config = dict(
    d_expert=160,
    hidden_act='bilinear',
    router_score='sigmoid',
    normalize_top_k=True,
    routed_scale=1.41,
    router_noise=0.05,
    router_logit_norm=2.0,
    train_tokens=425400000,
)
Below are experts of layer 8 (counted from 0) of a mixture-of-experts language model. Rows are named router (the router's row for the expert), gate (a neuron's input weights, with its number), up (a neuron's input weights, with its number), down (a neuron's output weights, with its number) and show model dimensions 0-255. Each number is 500 + 50 x the weight over its row's rms, rounded and kept within 0 to 999. Numbers have three digits each.
Before each expert's rows: "comes before" lists some tokens at least twice as common just after its tokens as in all text. This comes from a sample of Wikipedia text that the model never trained on. Tokens count by the router's weight.

# expert 1
comes before: "-", "|", "==", "2", "0", "4"
router:429547445516536542481407481439477496478450522458524474472566475398445468524535399364442517510545492480454487467507517529463364483530532571486552475478487478515534574402532509485477601458535498516475479483530555511521563506614405488559490532453464446549453503469516504546514452496549607484547420579461442546509494548571529537605528514511516619429493515598495486458519521408584457521608479443449434501534539486474491534566461502498485442545513516454531476539487524490529466483425415504423493552515427409546511533452526510546486574400527481542509463533504480538573506551462512536377551593534486475451584394506535495505483527481481472479401514427507564602471423425533563486545488570429490414591453386502472448492510490529445496413430459543503550536453551596488519489455585
gate2:444566519502537481576509586596476491453516524574502478477547465473497514476501429383493513475382448510443491491505581531462481532492510522490610511535493492601549481469477510470522455522488430438475547410491648575522528489496528521457495503599487582475529487530500438507451499452631540508567444449504471402519440463487515446485431660534485489368490519529429504520561477458510564468496514517503448482451413511533409624488500519571494526484534427530607492510520496377492508532431478541558516434499536488404573521486445540560469535485579527463549447536547550479571516516539458475538609535605500443535488505569597537437489579471488557466532478419436478399455463395507579561518419496481451516477504517595471493547455478420434551510465505498488561474528518479435506493470453
up2:509431549481476576446531481386486454493356571426520564394547500484565456515531472553472548559613483489447472460555460514513431512530512447485481469475534515391438517613515436461474491442522535575452462559470501557574474578475499405586497548462515528462421508530527529559502521491448495485419517532504476533460556501499530527538538414534592591568398519554507545376410502521536453487516473472471559488577480497539603501503566475454524392477515565487445417436544541577496550527510444464496405477444400487515492461472486439433577474511507521540511503484475411539530532488524509438523465445407494532409474511529452486537557434481507502466594464598571489582515510622533522397503478503469514591448497477408493567469496437527463473483521583479500505513509502539575390487568520
down2:433503502464515437474468478415591629580595530496461541545436511438506421472452534581516463488553495492574454490525522552474552507589466537552413434453537467555419511471587483481457519546467532443582493483506523483526401472480470526394463455463541570518558480494537581430480492534507538382550544546429469567470479455567488506407517528505520451574478465573595411415550502477515507468392476495545465425473473576478432455481551436468530488451474418551432583551497581563524513545461451611458501564516460542529521545453546462386548517543504536467537531455556402460502474520545511548441507404515562479514557437404462552468469454512499441523601510543448445591517548539478468476485623506519457536507506458450493500484487469531424436554493568551518488461480426445431429435480455

# expert 8
comes before: " ", " —", " −", " +", " USA", " –"
router:488443531452586473432398573448449505544558511430549465531499485493444516482527562530427432403461493572548592549530508495544533476588476613519450478466531460453521492482585414400486480491490485496497451514515544453428376490539512477580457448495496460489439510456464508464520586470464556480507535533568523576469511487473482554570485489452514423481570484534492657482516466525474425521580431467496454555437524519433512406499591516489451562560629553489530525538542466443435448469553459522511547508482690533507537552462503483458445545284498484527488488510483488554493529499494438533495463552582501531549483278510479543452419513486535535444455513504545516483471490550466545497471481473495564573517490511441548454528515573506537462473500492474489476540471524516478502485513437
gate2:496402383493469426426601572480462474474535462596497383485554481505508613556493525404490508479545477447508600497549486646463488497454536521558546560507503556501511538584510473463475560544455517410483439478546434408563465446595554642528479516567414517461518548437484548578510559496522529472497553447574464511512445524378459491560504479426407472574621469520516493456508511495436509641485532470520522520539519488503490514526546542562509523556546407453462551482455529554514478585456524519410474464444446614526524506525508459502545464505421470494500494437495595441501456488524425558523508430531393426500421444481469544432477544428489534453513558512451530412464446494470573524508524482506493454552472551569417462538494492513489576554534497554480429466512506486534440497520474
up2:513473546547589472465363516495483501496516490444436485426579543482568528611550594405475480568462471523570440513492495564514437504538543514416527524503532413582566566520568468429488491435423469541512482544444535474550399489622475479497460549447457450497519431529465491608439525509534493534592450426447566478624416527551513498606410443474581538476548454501541526516423530517450523503525491484451520466498523505461492494456537513463458504510542449604531573438531578547498495461516490512479537507469454528533451503440527536464453416584474477437523593448504509473531430509542493526465523474548583515400408508588558493489478447489518525549580493486480485480633509421484412517456391480501370485524479480466451505445450551445506610445512520568509504450429462510591530498456455
down2:476554460524500502530449511577489544486454512414465481522458532521562439544556554431547490481543480455512532496483505444605588433470545435396529509486534367581542493528467468423504592485552520628561560451505435472537536493579581585496564488494566473491563525562440414480528532427492441442427420505504513518572429490483454510559419445466493533550441520466460487427480538377480472498488502533508580559573465541527550521488435540496473512503573597450484444462474518491531556542555466541550512575595521455484451556418570506531531521610542432456543540503530557527492503450460454549523487605447495405512546526476527592505396491407563544498464561495446439530491590494543508417518434470452528410433587473512543554457541478517403514544460550514475427582509448445495501593517489

# expert 11
comes before: " |", ".", "–", " |\n", ";", "th"
router:521507568433434443520504540619504503511481531533516501544437538522507480437478478464470476499531454500484448519567463525474628473452599441460466486444492538537471517408448406445484540441532517543508416458511523464493577520500554436448526479518493545392451518418541473457475437522502485532467460511514508451512393584458578530480602401492501509428501493478445510542459553589438501464534514674493607525521579573511469436482407582484526508561516497570532512551502489486512547474486543457499557535472573579499507432506552537487528519597475520589476491557533541581514510493501497459428409520488491492478607401450595447405520508529485639498506473465508542527489521490517543473457520486473553386528499548532476476488373387437523516569500577555569554547428403424434467525462507
gate2:455435585432490494587581606549569594425547538462513539501506555531624520510516531503487523496469440519487584508584472559543472519528550430484530514510444502560510505520475525515405368482436510548476522471444429508497539558467493523617437456544493479469571574464454467518472542506433426530428534511511417446587522441489465576555526484412524535567397557479494498517569484546519502448514476466483476482592440563469548494491519505451457515515439480582374596441507452530508552493483561563509486477515510599476520579506507562522469381485499560392485456509564592536509383500444524528502573527475477496567510502512529397553553532442498421498506449553459478565436499511612445542445437472497450547481528439527539548505523542596496505449527510490443492490387397559527506589563495
up2:497500493391414559510502441477425539449494523526492487535484440460495440462608587461423558477527561444532466554514472467511542460574528523535491548532422567519501540474546581501399487481575387539500566505481547482445549492593512453479579460524459486500370541454453495473433510456535476395519489484504472517409472639505525334407458424537559494549563533581522498448474467450565533540514500475471522422496524510487561537511460529486541463645507448505494534539507578437494488516427482528543590504442581430442447536439548574487474487540535535488471561517435453541455454435355525451521555618491577541450469489514545496485495513419449434494506489481477541472571476579415503520413504523566468425515522534477578498567490497518428488410540529436483464462518509455435468455485479
down2:430491474606563481502542454524563546501562584526511528517521508435530531583418481544549451451506519589496569557561561531503421535546546497507476474580476508614503532557466539538536481552509495550546487492532407530446541517490441537517454529387525490506526488443508589498474515486499503493551471530507489540577492373523523564563620508500525573493494498556484656414517541484447453487540419437450594423534406513525538539458473523401461494414483439519471526443475445429515469498561513557509481526557503554506550550471513485600561578418554492503494419476588571503557511523477481497535556528511517487404564339542424450470433530483459460510456549548442537507432482428527453480494501482494395531521450564403505585509581521528541516536445550487407562500490545451627549534545491

# expert 2
comes before: ",", "\n", " (", " and", "'s", ".\n\n"
router:478508515574501540526538483492511486573537470534500521489560511534477539418512520488484488483479485488510500455471468522481512473490436375475510480505491520555528444559502581641439492494492489463539489508476491616493529450524464519518539549483556449594593548474527565564469554496520342516442484551435547530531473525498523464491484556557474486546477514511611558496455602459494585564401564460521506523466506505518489483483361509457563478415566492448468434463486584498528477455481465553522451468536414460493514540535430471532511392682498548453518539478632441440414470543515520534559460430461555569557499654501469481463578462486497494503519429461571484426568455524437440459464488538521568564426519431424482540539495487459481527601543454501495391433510639475535531469453479
gate0:489439497483393511606503490554553530448525479409548469441502537488531463466422471554482514574575510475503464560479425657486550571528475512479422481437542480483482410470481436479572467452489500542416471452565518577478475500587531550454594474389493509554468530475512400458499527543395500483509537503553476499485492469615493521539465641528498496438508392585511441447526562540507485431473495548480418487546435521545479444483529550477506514481486559489556455493471538457512596526517461549501495472447408365539499556453465535507538474500514505525506509521603463464478474509517526652576426457494381453531513538570551532394509504458541482539515488529583575472515507542421441394546502488493592474490451499490517515545518552606496449468470506550470591518579530543490484600580484
up0:510519515511488468447519477469485522459635527497545515532520472430464419463569487537515495534574512502546537485416639565441481462440497524463598458558511470439503531521454559437489573507464550548458518465441479470604437528460437439519452536456532472337454492606432489528504478404495441413461504502520606484559646541554441477577523478519553482483574533531457538436499425568459464515441529577526522409526472592520525503489506485470464473653521446522468475529425558464480509500506481471505527513427535528451400506457575461534531544422550467528553492557482613524532528477426461539482543466518571446470523456516542462432465485454493605441524488506471560495551593466550470546557526515404470651459488508485450505457543533445504441429483472493516551523462446577429453475545452
down0:564405467545505539562570480585566536479439556497444508426543660505582550488402488495416514457491476503554543526452448526551577460469524457501576452486567515584446411442453436524548466501556476393485526555586480446405473508537525499458556472509485593631516550404545456421506542544593473489507507438424378520484388538519429564377422515510512472492463418563525433570523581512472435476531585501530605585399435427432553473394510571483511540462503536473533496497571523465492556519527486486493497502501495488589460432502447456504483460396431541467476482461541442513503486441553503521537533463528465527538454603495472536512527506570454468498484535474498476501501425516498485444473517551537465497469561523579493512555479495480490507580515476480428464532571517496507517479399550